Below are experts of layer 6 (counted from 0) of a mixture-of-experts language model. Rows are named router (the router's row for the expert), gate (a neuron's input weights, with its number), up (a neuron's input weights, with its number) and show model dimensions 64-127. Each number is 128 + 24 x the weight over its row's rms, rounded and kept within 0 to 255. Numbers have three digits each.
After each expert's rows: "comes after" lists some tokens at least twice as common just before its tokens as in all text. This comes from a sample of Wikipedia text that the model never trained on. Tokens count by the router's weight.

# expert 91
router:149122129118123110124111126146169182126127109128118126140142118150087140124156081145143119126126132181130136136188160130137145141135105082126120130123154129159135137070075125099127135148122166
gate0:120144130106148104135108126115146134135088143146136129143103127151109135129136088134142118157095131177129123115177114125157112103140120160161108141140148139115153148092155158107086119155114164
up0:146147126087131153136125094148126102154135145139138110194097115146164141085081126095135091128148130176158082142110133122132086135157169153131142170091134104117158080113104120187129116165159169
gate1:142127089142131135107115164195114126166131187110109123152087144131104133129096156172122118132119121140144102143126146137159141131130133104146128144098150132108118082132092107095128115126119100
up1:141129128078129153111094126142143143102117083093123105147134122098117132101104139092121132158133127156110155146110125170088109159126126122136122150143100145120120122093110147141128135156115110
gate2:160128109112125163156173137100160116119132101168150093119129101121081147133119104091119151123152116164170111135075173133117118146146128116113131165132126106107167128109114144150147123128159142
up2:137104120127127119098121103124126153136162112114119107123106165143128106126118096138137104162110113191093133124133146159150123130143108075129142144128113112108151131104130103102138120142104119
gate3:107115119065104128126120120112185152153136166117165140149127142142138127171196076110151158131085113166112107120128132122123120140120101095101162103153095154154133136115141140152130110110125099
up3:161139122154117125126115154188087115110126110185134126133134142104125147118073191117145144134155140071132184156098123141110098112161170185151152153125110124110107142125121104116144137139155106
gate4:137122146096142128156129136122148129120137154117096132135127089103132103162157159142090122115130105160115123094158115138121105114128171138109140103136162142123161150096144124111131074124096140
up4:156112126129098131111117114114106126105102108130149153121114119109135141103110095139152115157100139113143107099076142129105096105136101130141112112145078126100118130147120131109104165098148063
gate5:169184122106114137136097157136125159117110109101108142143133156123152100145149116119134153112116115127092117152153138159133145151154092144105116166111141104166149152078129149127121122161126146
up5:148086123139135163124165101164145163156112119121110120116145102151155163111127072120149106168130124129151185099131175125159116128087141136144142164147132136117109152165129102141139145139163125
gate6:135159146095131101173107141153121105102129143127111162100126090127111139099156064133187124114127135074181155121167158163122142158182148190139143119125114149110126147134168122087124127140119127
up6:141141124126097172107115145141142116110168123109165132194097120156179115107147152106077085175096164165101127120121114110151153087096125087134101128134188144101129138166144131136102114114099102
comes after: "\n", " of", ".\n\n", " in", " |\n", ")\n"

# expert 86
router:152120142159106090145157178155121116106119119141139183112154137138097131133123153146124141115113142123110078122115117152171165180108168111095107141127117143159114150143137115119168137101169159
gate0:158116120133117113089114141158153116119086160121169115139112132135132108189146147134159159097116110175135098129118114144102092118142127154112091131136171145082122125107123094114132134119166130
up0:143165141137124095107142161133145112114167142137123143168097138120179131128165157074128126134099125132069169113145123101154124135131109126125110121190172159136114128109151181107104091082089116
gate1:125110114073158115156140135094104109145168119136131163118142143145139139112112083176080126147140117111175077154152078152107094112150137118120119139130158143117113159116122113138123129114117134
up1:114163123136164141120122119130141128092105124169144120145090140114086136111142096121171149109117158143171211145118147087119145103135157139084137127111139094099151112125175131106127169152145122
gate2:092127156131071076143121131111117142163119111138115140154114113114190135120088095121109151125105141092147127123158145109126157078142126143135124146089163109109156133100121117122141122116105145
up2:159108136173097109134128108132137154134123121118145097088120149046145110127148095157103138137131160134112141116148163145096115081149130122144090116097104163118139110131159105153131103100144149
gate3:174110134144127107126155141149166158119154119115099087120142120131174129189151120102119113108137110140086109112131100125139114059133111131118134115139157146122103133151113121146125124134105147
up3:108126092100126164141139155129101143159145094121153111137135148142101161110120158121148129130120151110156152142142093086150096184137118141141070123156077136118145081130124175131153121143139178
gate4:123138116136115128116141169136114114142135113132124132099111162108109092112147114111095132081105136141156151113152138146119132138143135152105174124126063105113111163100132127146133169123117129
up4:129129127157159123120117142138155169155133110160090076102110110144129124103161150147167150112141116100080121147167097156109095139086150123108140106137092159141144181132142126137127113150124176
gate5:134124144158113134125132128125125097144109131160101121107137124149167141093126150142131140134122144155129111134109149115136096137162143139147120181103168105141107144167122110142168131113085145
up5:162081092159115104123136145164121133138118170162150101155107149105155123154135131153116129126167127163133111120126141112092089162101121125127103162097142109181102140112119051143189112114168099
gate6:130110167123147108148111135166112104085125085176104121115080072116113124128128119132146143154123111114128100140131105171136158181168144172136129119107089119120112121077148119111163127139121201
up6:140096147139133092120131166116113131151163137090181148111132157109125149094149126144133108126117157082131174143141101141097157104149129164115131125139166129171097159112124128156157131155129183
comes after: " |\n", ")", "\n", "0", "1", ")\n"

# expert 10
router:132149146179112081110125128128132099103144145139106153101124097106146128112100133178152117103132127099089153062110177163088119124143097110075130148133130115134139123153146169152095185180148137
gate0:136186109141117108132134147111136135112117110142141121132125136159156152101100118141093179137096066122124118100162147157076079143123114129141125126166091122186123099135114125129115168110122141
up0:098097137145140098110142105150136159152163156105123095132127131111082079117150103133139109103121140162147160137109156149156131104112136136129114120173142123125158134162109119141142123152112098
gate1:106153137149097085094083122105130076087103106143119097123094106125119138119098142187119157097123156151119145111130173123099091108124121132125151147116136135141128130118134162114124105153125119
up1:109106165156121052091135109108154116123150049102121146118113140110089120143098109141103136106137148170118143100131110134181121110087096124103161133143128143109111135129132128104147125141151110
gate2:110162133117129084133131125135113108163128119148109139129103170123148133143135084145146169132137144104119139135143132141096110127129096143115130178147129098073184144136133152158093136118103101
up2:123134154144138115128134098123132160101121122138126140129136150136134063139126148122122139160109143128137123114156121114133102156175146135129129137099133143146128152103130109111146123155156125
gate3:138096115132135120153138153160116144129145143136143153111100112160143130118094151155154135087149144103082127089129170143144140099106091086121147201178113136154123124130106138136085120139122131
up3:141111109168130124080128101158114132135098128107148135132150108130100153178188101091138115099100146156119120135152134126118118148118111112131137104122087133106136118119124169146118090092110136
gate4:158177103156128116124132086145094122142177136138078130114132081118112113141108138131150159108163162139116122160124171142108109120146123128128136154096080092175108082102155156156117138168129152
up4:087131118103120166122147130115110148117086086138180118108123153136104130104102132178100113126135148173123133138112110115114149141141152134070138153108126163103173088135118101132160127122107083
gate5:102161156108138115128128124161149142121146132135121122116085156139111148123115118167168165101133155103098112080141168122115141120137111102078120193161110147104131122138132129129082139146136164
up5:123101111129092116123184111169116073129108128134134087136140129105099115100137158070109149123132107146133105109135152092114105154135098150128105127103138151131133154116093150150163158111140108
gate6:115165102118104075111132133083136089120123115140131134122103078135098076155121121174128132109117139101135146129099150143140125141153136079090111188124127149110098107119145163129136141153161168
up6:136120139133136181142102131169145112086104165123142144111124151098123152112136098162104141112142142066144122135087089141085130147125090166105133118085145131125103147102144125152150134150096133
comes after: "201", "200", "202", "199", "198", "197"

# expert 19
router:158151094113115104122133125147098111134133146138120112134094122107141095150126090140161139110109099127138071116130115122094117131172104184115157120146131111077115125124143098089163134110141164
gate0:140131132138135136144127104143118147158137101116098136173092103114168117108158116112107144114130150158124109125146113077126107127152113125135142120141125111129111133167099137183148098166143153
up0:147113145173111108145166136102134146127113109107150119146105083159147126125122102090106112095096148108150129051146081097135123140071152103132141077163115143092134132138113161083114088137129101
gate1:104103127174140126126136122149147119162122157132124101145134099156133131081158086171090104132091140162113098117083133131117079108173095167107114171147140115087096140153124101111095140109157120
up1:093087141170152164093137132115142118148114127096143102120133127090119123103123107171127110128125092157069074133121126139111093123115106114112156121111145074090104113137123091105113155119118135
gate2:108166107101171097114133136122127162121152162115114103133126155069164128127107108133117102140147142152140127106118104122151150177149086121109149156112147142124127127116132146151121127089119129
up2:151118153163151100112090133124113113138171095104118135121144133138134136101127162098128148116100171155103139123132138174131099101125145142134099106184141169167128141100125122131141148156086116
gate3:131135119142148105136116118126127132132132083114096100152129107124145087127128152151146163131099157139188110090137093077142062111133160118154099144138171116151107110139098098101113127155130117
up3:176150124106150137109141159165130138114126125121129152097111133106109094151137109126090116148180127129086127155131160182102134114165091118127129114116060127111129142140134134147164110079172151
gate4:175150099106142126105117151131166115139101135131141092204149096126151107153124145147133149153115091131146124129113116118074117123141142150106130103171142138161108103104122103115109143109090099
up4:121116105091141166146097152110090149121096152119166174105110111150147116150085141148153130101160129066116133143133130139115119166124114099117142101090096114157108142151149108117094095059176160
gate5:152188129120175127141136143085114111108121109103101096090114103155110101149180106113116155128160169108109122134134099120109091137178101093145128164146142172132161141110113066122116170063138172
up5:113090110139113134139130138121154148145130144116108136171159168099127150104124118138096072146117136122162180121136130150129172107119159174140137076117126145092126111165143182105133126153076091
gate6:167176118105145124123143153146120149128128165145099125125147136145131116120161122114099154108105123143166109148121105144160115155118125156159136125130127124113158147125121158152155088134122119
up6:082110169146127137112111154125165094125124130140157145102132134108130131139118136092162122148126135110139164141144142114123155142130142115105130136113143095110127102162132152074123117127126107
comes after: " |", "|", " in", ";", " January", " September"

# expert 74
router:128155134145077113084146051146092135129115117098104108136081114145167102145114141107174096133181114106124144130099121155170118139110090112131127148137135141129111118169141134144151169126135130
gate0:105114099134105091133150146141110117123165150107166094138112121182113118121146093135134078161113141134112178117163118124129147148088091128136135151161123104163137140153158138130148149091165143
up0:101138149127127108131138143125092111081118134146095138140110147145093145142134118106146141102124217095144155108129142110133111164142121151155111127131108123102140122108108143135107148127101140
gate1:160103097138127155128167105123101072113118120150101097105126100143148137156156100137141154083167109102192120116129123126165120165132115133164072130126125098107066119110108124139151139097119144
up1:160162107106126144129089114133068133133106162134103149124146107156130143070105114133123139086145121109130098123189095095153083097187134124115118151119076113167099097184148113135101117119091133
gate2:128106137145111176157140147139109106186125086156131133148102146173123126150124139106130152119133113096135146145134163132142113130168111127092119141088114082137173102138155117148142114117126139
up2:128178135119136082106101110137096115140100143091129129108091121119134115104145109153095091151120171111130128145134119132155137125091174145164155122167147136130122150119109142102116147117121141
gate3:140169094151143117140158120140132114152146126122114117131131140097150119150129126154109116132089128127123147111090109137126124154121139133122154101133175153142079107131146115127147145129129166
up3:117116126111155165117096109142108131140085162078169148151172115122131117141187183152129154151121112152140157099130123148107131121114129109117094146140184124150141109146121130146133110144128091
gate4:134162099153144110112147102147092099141127134128121141129108116194127109136159103079129114151147139164121130151141130129160090160164106158151122087147129161116141129138162141123124115104091126
up4:160110151179151149148142118115150127161148144126148140116112139100104073129135139118116145120107177084114123143079135118101127139117157148103165108111134119141103139113156167150134086128118123
gate5:128160118099131122136142128181154117132135136161069095134103152134116107101120130101150156132109137118161118149129101109126141101161115114095092141125144138115161118144173125109141062104118144
up5:106137160163084172145116166104112119162166130131111147130179118123107118154159153131097168112120131154155131134091140136108101163112129113130181098160125153149091095122085127139135147136143092
gate6:124119142164103082151085105135110128102118164156121124117153127159151146160104111170090123123103088118078136113144130156128114066164145142122118146159108093150147095169130119158126141077091109
up6:093102175153116108113105104118104157113113127130103128077108156119080116118150162150097171140120106125084102168141132136106087133152134172094121165114108128128146082141117154125139127110110129
comes after: " |", ";", ":", " /", " in", "0"

# expert 34
router:094146150152146123127122186118138107151108108145111129109169077157143146114107123150101116150162124132110135215125120145132118121088140136124164124085124141138159125096141150126110121134134116
gate0:125160110130143173179113149099109118189110115138136118099113131112107141163114079123135133107125154124106158122146099142105109146154125160104132129120087197152121158129146067140127115138131135
up0:137110161118110154125108122117119123114128117127130153116100150141145137118136140104101120106121108149115141096140154093138120151134150099144160129149141116125131119102132170138121138113128135
gate1:112128129124142128137109131143179123124132102127080116139140095166130114162112124119108150135130159106145111135128129104099104151100133144121157091132171106103165142126103136113136098125103081
up1:126113090110115120128134131138156155168138093122122166165108102116114143136123084102149125136114092128140121138092147100115095137127143144095135092108094116139128117144181106098135128116118128
gate2:137133168149096089125114134125148075143150146164132110128130122115098158165128097113095170149113184168129084146127100083118120161117119134117188122120139152119132158153152135131126145096078106
up2:120109154151153135098077111153135166097164135130154089140100136164112143117122109101148129116120193082147134144096118104092151154121106146135175090128104095154149163109109182152097155114138107
gate3:123138127121157152134088145152082126134121115136135135128154137145149132093149077123139120163069150132091113112164114128125140132145158152084143106123098090103099141118131111141115105105189112
up3:133112102148128129124097104165151143154143148141138095137148100136112133087104152122093127130165119138101088121087126157105122158114146118118143146147146130113126099101116133090114173092114152
gate4:113151104119128120156129132085127141145178102157131129115149118109088139128106148115064099121145132155153092160140158111096128128128133180134190093133159135144123144115110117141124119121124118
up4:125158125146103096135141106066127101148140144136143113122165110067127115128104110080104118089200076123113067164121140134137156085161150154145116096126125116148142104145145122131115080125120107
gate5:118079125135130115184108168137118136138171082117145114115168132095154117124131151179143102113163107146140127108158113170108094105148116176147156169145163112123105133121120114145119096124144123
up5:134125111137087125087179116162110120129130101101130117111164130108123131134122125102140096153108090109161148075104155153177149146093134107163128127106142095152120108144128133123134143145150118
gate6:123154147080169166139112106150117141129115110098129075145131165112146103182128135164127118140165161143165155121139078115155131121145095141133158154164146160095136118067136124132114153115162132
up6:098113124135118132135109120139158145107136159119133132126124141136116137145133159122108125137173131110139147112189145198062178158124135130092124145103084157170095131106165118131120117141132101
comes after: " ", ".", "–", " |", "201", "200"

# expert 66
router:094140141151136151116145144110179087144114132062103130120138112150123162101114173133129124164153117142127130138128148134137134157128112145166130130101116148137152170147130149142133138182102079
gate0:128118088114161173093131123115175109170131116143086141127152117136131153093116125103141136120112105114168119168157164169159109171196152148116166094132131109117168170119120119131100144144140119
up0:101104140158063086167146079119109160075135172116170139095109157129156088155135089134113124118142170122132146100108119118084159075102157166116129135109158107103149105145106120151144141092110165
gate1:121147091148091113147138114114111131148130127121133121109104127148125091075139128114127183134163117120106174154158123137112131138163134091109170155115123126126120142102131084087107143117140122
up1:132145107140119134100126086104143119128123104124165148155143171175160121086060171110113127118113124100106135114111167108148143094118162093138103121125132118130107121133115093150092141169131114
gate2:152091080107108150125129138092158111170078107087131086137090101140110134137128158148149128133126092132117106074191134134118080130166107137128156122141124122124119135108121125139109120146119121
up2:144146089150117134073161076101155106158115091133117125159084132119143133104106124113149186098123167114158141119134135122142124133161117160128159090169104108127096156088125128156123149094108135
gate3:100138145130168160141129106133131139124158148109172143113136107119125111146158135098111094165108100127091082132133127119111181118162106134152125151094109119128170189133121160121114154166112098
up3:125121123163156128106089119121161135144143130123134125118162116112152127146124106128140133184150121085155163089129063142106146156136107127115115122137084119101124175107095138134121161135077132
gate4:136105108150086149081123131133123135151138143094116096134116149142109136119105168107132161106149137126134095124144120099116104178140125161174136110113107120158112133114137099150104145110102127
up4:108136139146134119123108112122150122103112131194125133159138091060154116137155114136132147157094131141122147111105107128118157050105155125120109134144104124127137102098115121124115132111139169
gate5:113138135106149166127159152117163114162113098105168121152144146171123163172118149109148143127108119140093147130137145143074155110158122146119121161180131117160129144077156124147097143099157116
up5:153152109126090158102106150151153184126128160083121150188123155147196137163139144128101134141111077127129119120148154143119143048152138145147097148135100133152091123115120118094082102142138110
gate6:129139112140115154103098098190149087109155145170133152154119147140170138123135105140136106138135079122116110139153137164090123148149107142154131049132127124118132141086117186112114095139085112
up6:137118196097114131101141140107164130094165095111091136164130100150163110133105161130151152167154100165107119108129152137145130152158110184188117163087109154120139100148149115118129138105109110
comes after: " ", " (", " was", "/", " C", " R"

# expert 56
router:148140151143154160163109126121193130135081128095129146109128122143167143126138129111165103131100137121106148134132140116129103130106140151133152155110148104105187170129101113125103126110123081
gate0:120126128114144132161083133120108119112117126121104179144140155122133120137070157124128095118112137139132136126140113094133111152101143184142185127118141134128145170124148152098126173126091128
up0:108142145130111162105140109135146146122110148106169160135137136143145112157134134149118070119109156114167092142152153122110129091134119122111153128136165103144111189147128119183126147114130103
gate1:116148119151115115131135147125128121168139135096157127128129125124134090140189125151127167170135116167132109135132147118108113131153147159157144126112145109149166139114106140124121147123082111
up1:133126110170129102159167113131128146154164136102179108101159122106161099131127135140120163140097120158099124114138102129105108082146121144109151147109088101109141155161077112113107081117094126
gate2:158148110118142139118117106131157092142131130148086166125148140167144144104105142150167105144114149109123091120139094110155103144111085141150140122102138125112192104125163150082125156110114119
up2:114121111083139121167140140128104118172129143130112118104103152113146079109121179156110141099162110135161131153114185153122142125130146090140138170113085148166102132155103102104183125147131122
gate3:122163099112139130135132182176117076119132079124172126113155118090143110164102138087115149129151143131118135082117126194096102122120120179101128160104123106082114156097094123094120151082163102
up3:145112125098112125110135128139128128127185147076080133155080130151177114099103144153104096151119175114155155124082146111126096151164117142152166109154158122127133133114121118127159136149112132
gate4:118149127077117155148117132148119106150088118109140088130130114117169173105111136153146115133151126146157162128143104141125131131120104141142134132150176067142168177143096110109123111088108126
up4:156093092110116172158137139094136156137131150089126133108104130122114126097102131128123165086159126131102132093108125160093088153162110113096108124081112141148111165125160103137127100136114148
gate5:120115145128102117156129096124155146132117108081132107165160117148132140143154146101152117097119116133148088107168119122096089137168081120134146133165148084104117128190099140135162130140109067
up5:141118148105123134137135130136142145161114103065170089086140147123151137131146150144138088136113107112106126106167155132098100087196090121131130159163136091139110161140093101102099095128156102
gate6:139139099143124115122151134109121067139130132113135094112127131123069122146182133105179140133125146146099163102163155123117100161140140125138135152112132114102166141152108148103128111121091146
up6:171128089099144151141154133097112108099129104140126103130127108118098110141132172153110147135117117122089156164121152113147119098143175136115110091119111132116110131108117132108124152127109146
comes after: " ", ".", "–", " (", "201", "°"

# expert 50
router:131116115124073106092124150115139150136154121133159089142159137137111131138148127167127164096100120134128120118171130124103119153128103088143109100115151147175117134083099172090118133078150107
gate0:115138165150117133150167125119117111150128151125129134105115135130145150144106130185139103094152098118095102114191136140133101137124117135137100136121129107119115111176099117129101133100160144
up0:161100100148135122101173106118131106125148152090156111141133107100123109139144112146167156134119153125146147123142163091162143114170105134132102109078148097144128129127141148126132093084155129
gate1:098110125159110150115121141152152128139135134137144143137146123122138135126143080126101109074121117119170114096089161083087103143161143118108129138114130061108109127078134145111147118117139123
up1:104124153134130108143152111178130123111178128083133136111157099097118138152105118152090106125180065159117133125132108134103103102132144146150114143117122094159145137116136106159098103109184129
gate2:103155115102151135111134101177138104165081121146144125141115091165124105150147152128137165128097090140132087150112170137142142115125117091152116139121096093125118118121112124130094128127168110
up2:116124111112148126112112104144140117138113175151142095153112136161125140144149098196136166142115131130148089171186155121156109116129097108143138120119132123151115130102152166118063112124143137
gate3:160101108146152107128148168170127104118125131140144095124096163134187101155168158090152165115137112138120127138154145153115110128171116125102105126118112129136129136123126121148140176128132135
up3:133084153133099114131147113161144155125104129110140132125176153119080153102117104164104122118124171090136155151132149076102141122127120159122165140090136114099113100150095134140112175088126105
gate4:154127166155105131148121115117126144136103109093116132100104177135157139103123108138153156127157115194138091157119143115143105127132105168107141160105120103101183150164088132125129149142117150
up4:152122146098143094137156140092128155137135110104157075114169112159157143124127129151169144108139137144097141152139119158110081143111107146087113093129135134140160190146107130159126168104125106
gate5:107126110125127074159152115098158105183126133125122147105131148143101134090128110111132195136144164145130146135166161173147106128140108105119136123137131143151136128120155136102156149138142103
up5:104144113169149066113150138123127087207126159158129082093154183141124146138138135109135182078124125143116157114167133107146111130104113135129124139143141143138132114097147112149133137146135145
gate6:132121121128112132117144055115122140120120132153145121126137107110127118083130120143109139116084155114148136154107088120129122158119119122133101118100133130180137141125119144116163132174122139
up6:160151096194122128125148111127112129145097115159108153133141125102119079130121122137122153128123136155114157155099148155112079143106143109120095132122151145161126142162105153114131194165101103
comes after: " of", " in", " to", ".", " with", " for"

# expert 38
router:096151181173102142102134126136121135109105127137124126167165106094127108126116141121135123170158130125109121171083133146141097126089147108138102118096120080108109131199125140129120145126124145
gate0:161116132139123154142118177139132106149153139148148097144140117112118118165099094151166137151126122138133094126099125132095129135121153113145140149119140107116137152124135133130141153102157138
up0:146135094155131101179141117128069148059102120110094118147140122140125134137088170071093150100134108099157137126118114136143155129118119121108120147111129124145132107108117127133147125154123062
gate1:122115153074103103090124144118123127119150132155140117099167152097131153114095134110167147117146122143090102117149088136117116097146153132130175107131133096106158153105133156090161134090146113
up1:086129155133126132123065073105105151118121152151123149142122104135127122137174110113112099112116095138117122091113118080111142120133075133107108143115164132125153133124153125111098150131085120
gate2:123182127093122142158133139171098133125133094138115152148131149098087084155096098106122133158123183104109108187125132118106138123159116130130136104101091128119087112105144113097110125100117143
up2:147184155136132150100150118136167116149124089152138130147130133127159091128101102130176135115073114115113127125121124189138129139123139142114157132143128108116108109134135170123142133147140149
gate3:140098143102100143141130113157156132137113118157113113151119109131107114112134106130071140135083167139092126160126097075112117126150168166139132125146110094133147149143140109134142121131175149
up3:115125184121126130117132124146196091086165112183156086142110136146121127135147111134123153117073139164129131171110086104115120129153160124169168145137101113093133114144124112122111157125148170
gate4:133150119172103142109119135135106161120113112165162109167094142128154123125149127137144107130139136161142103156138117139065090146137108141138180125128117122097108101157132147072187134148185153
up4:143104152128101110166149080113138105117154119065144144116153110153071097111131112148102142123098139068131137112127138115193129099153108127116111136095134148135117158128131082143056117128113093
gate5:144172087095085127150114108135106141082138136156106149121085121116130133160081150135097152134117139102082108155117121104133132064149140153099128134149148126118110135132174168119095132128102124
up5:102157106090106123156122139139054124099131138144106159116151097110129115172112148143106149116091150079128097184082158089119138112127130122065105119147120115141154114169151135158116118082122138
gate6:113148103110086118128127130140091140107123111157109106125141151114158102126137125195099141116144120123139072150128133130106105102143128140139155125142089109093127093116165119114151131116151231
up6:116138141152151137084178151133145112121137182138129128126111127125127110117130104139095127137124117124084116099088112153137148145174142109114100130129134114126108151152148079104072102072125108
comes after: " |", "|", ";", " |\n", " November", " May"

# expert 94
router:123136163126127152155127116116108092139106156104123154126128109105191133111160122081120101128147118150111184068110094085186101098114137076129148177083158150150175155112103125133134131136109123
gate0:147158117121185170127112116135160089126109125137132090126143109162150119128105141161151101093141115107123117071113113113108139139136147124165137117127121097123125143129129118151131166146120119
up0:102120113128155132150170121110103119130125168104114128121082131152124147120137132133125190131189139119102110100158099131133114132138135124125116161150153162165169152121121122126136162131116099
gate1:141097150168151163094085129159152105118116108137112114132111116124151125130142118118173107100175178126121090171108152073137120169146124137114136162093144124133116136141156118117115096108114138
up1:114174159112148084111076125158150146110162111135147117091127098154142164114123125120135176119133173151125153168132116091127176133134120133105124116146130108153138122107133137124110118140131139
gate2:170142110121146175127119145116113120134148109111112149103096117131145096126119104105135135153081126071187153098146096120146090106127127128112144124140109165116141157110139138119118119127105131
up2:129153142156160125101130115071131132146139119131165156104140119133152119160175112097105150134123113095150162083147082122128121089110109102109120154123116069130108123133110114163083124122151129
gate3:132112133145127124105104111105105094115137150130136135099117114144167151097110109127148128120147130162165133106109119098135161122154150150117159169143138102113158144102101139109080138115124124
up3:114142131166122126112108112139139124093154148183134120095118149123090162128183146172161133088116142107168133143146185083156128115071128128100125151109120100116123129101064186128147136147120131
gate4:122112121133167124139135136118129132164141145121084116127122117108144147107128101152125166134100119121120144086132129076114097110109136122155150135169132145125143164084085143137136142121154136
up4:107135147111142150109111108142156158137150118122108097101121093145116127093084126128105121144151123115157083143133153097077107121115155171125162127093170105117149089108162153147135113160114116
gate5:123116148099122147173125130133130119140120142150137128100117155128136131116146099132129124122125118126142099101181068150149086119139114111140116092124135063122122139138123130145130144120118137
up5:120103144144134121122105138163141132174146104138129151097136095101144174160147115118135082135092117133130114079114129103141153141115125103131142145136115137156120150079141125101120139086165156
gate6:104159129082148109151155109091119112137105121171127167112139097135200091102094108142123117161157106113118150095155099130093119165100124113129142136119131099140100138110158096134122158149108137
up6:153081102133132120094097149109120145147126118125099155135089107143174107130172110111158121127111137109158172127156105115158185162113173132114132164134120151126132133069181081125129166139088123
comes after: " ", " (", "–", ";", "°", ":"

# expert 5
router:159107140144117107118126134196148125121160135131115130134128085145156111146192123117165110097107124107121133121135141120118087148139128116143121136109126133134087169146140115074124114141156154
gate0:105107152144119118142172103140133144092118109096130104081128127119121152134160156185117164111119125141140113106154156126129101134128123150153115111118115119118115098118102119113152098139124111
up0:120120112117139132127136086157107154188095131121147137148121129066112163126087118134089145121112150092126114134154162148106165139170128154172191139144143143138112115163105160146135122197138128
gate1:068116111102122116094137121151165129170137128127110145155142133126144104137121091142123185109130173128106167140117114083118127144177088139101171153121128151137146141140109137133163139128146169
up1:156122130158128152160156107101137165111116097114164088124130145135095130128098138129104078160148095129165160121144172142138104111087175123174113074139128112121116100122140116159091113104123055
gate2:108143079132123084117132122128109104129117110118130114128105101113123123099147108116061159155142104109130133121126117157156104129165074136163151110143173169114114128170132119141124117090179137
up2:122122138148147181097139134126139142136125153103112165100109138114115104102104119151095116128132124118168152128126140114133145117116133186094096110109093085114139147110128132117138111129102112
gate3:141109136112151135141111111132167154090151137102142141121150134148173151160129115154142112111126172114116115099180122113131101151140110094137115075116099135128088089089158098143104145084094113
up3:128108121103118144125142107110092120169152167154096117151114102113114133086149146123099118170128155108084128132044131085156088140110129101140068129117113104090127124141135152121177117145150109
gate4:140126124152144111136092160149136095123158176147091115170134101151177115134148107137132125118146131112168102126131148151100093154160135153165126174127136119096125187121107087132120137165172150
up4:095082119072102121135148094105078140167112123131142148125092069095109105099106091156089129157146120137113153122139132130112142081112142138082067105154160119115104102163135111142097095099109138
gate5:131120132093109073154100131158109130136139101132137138130138164153162141122150147114147132121129119164161087149089126094145141175088133134078101117103084119134123158133146088126147112167068104
up5:135143143131143169111165127123134138114127122126147158140141117093109149126085107140105146148117157079116125106144136131148133124137169151133124106157136123114100093139088159153100154119142141
gate6:116112118110102124139134114141134121122128131110103096133107069183158124115127138135170157111145139109105104069161150117103127164134102117121117144147111149100160184114143102120154141164094130
up6:102125087155112105147148081105149126142111105145121137125153123153114131117174107139088155171170102085131126077113129117066128156132110147094112139123104114127109142142120125140151136104156161
comes after: "\n", " |\n", ")\n", ".\n", ")", "2"

# expert 54
router:113138110145180069104134114109160093102172105144118148114120087126107111121074165170134096119137122117104131084133155163150099116151127140151086139112175080124139135152137121107118146122099110
gate0:126133120121129123144081099136101108118156126140164092092102111153123164138104120165156127106135136105076140084165151148124124161151102143133112115122147111158119116107151123071080090150145132
up0:133112174125147138117153162139123182136084146071100144140125131122119078130119149083122129179170112119140143142114116088103150094121128144143151127132110162108149134121114122153086113108184114
gate1:167156140144107126088142104123099143122185112159112105105124141135111134138124143159127107129118125077121099117140151141121110104160110144181117128113160115107170139140112117118147141106082112
up1:095087080121125135171098156132135151076099167145121133148100078162149156109124110112116097088107141143100138127140109156124106116064159126153141122131080096095090144116158113126104139158146123
gate2:125177135146112143138116081134100139144123136128135131122085164104136139130094113083156116102107099148125140121143130132121133115107138101149122165131155146086098112074136099070132179121140158
up2:138134112150160151144132084146141163169161130111134160114144106103128135130149138133121148115129070148139104168134129119141120134152158082108141158153139087064102066145098126101124130096168124
gate3:102143153127137084151085149125145135085124116176123133139100178068122143099089115160129115098167118151105113153157160091064106137085132130146149098147152110135144162137125095126151112097123126
up3:149089172118107148114115085174116138119119157108113149105156131160134121085152126092143127136103151114126145136088092101130140133101164131130136099162094113148193095080134137157159101186146130
gate4:144156107124077115103096136126143119142147100149100092123116099106122091171095139143146148098062092166146091103166131170117104133126136133092121173132150152165093136115147097087160106113137137
up4:144146162125128081113146114111111115081186122164071120119177156102155109113135117162135110140148121126113105140160129167145145119116135104144140144160148112143129132173122126149155154151140154
gate5:174138105135117133177124119110118113087136165117124100113105130098119173114103135169174135148131133131106122103161121094127114121140127116115101102103140108140125141127114083081097157096149091
up5:149125144153141134134144124140150135189134124110141142154123146136106078105137130119113172146123115130163144139137118145122115123154139136111098123130100057134102098135091071102114145097132138
gate6:130101101135187116108134179171131093157169149122138145130135110118118139114158129102156147100101110150111126113115132105113146141093114116103150187142125080133141166114125156121155111154122117
up6:144109128104079171150134108124125130108062134128114115147116138163129117089095112159113125161150162122127131172114129154130099127116135104150132123129122160101089122122100098186097126122158121
comes after: "201", "200", "–", " the", "202", "199"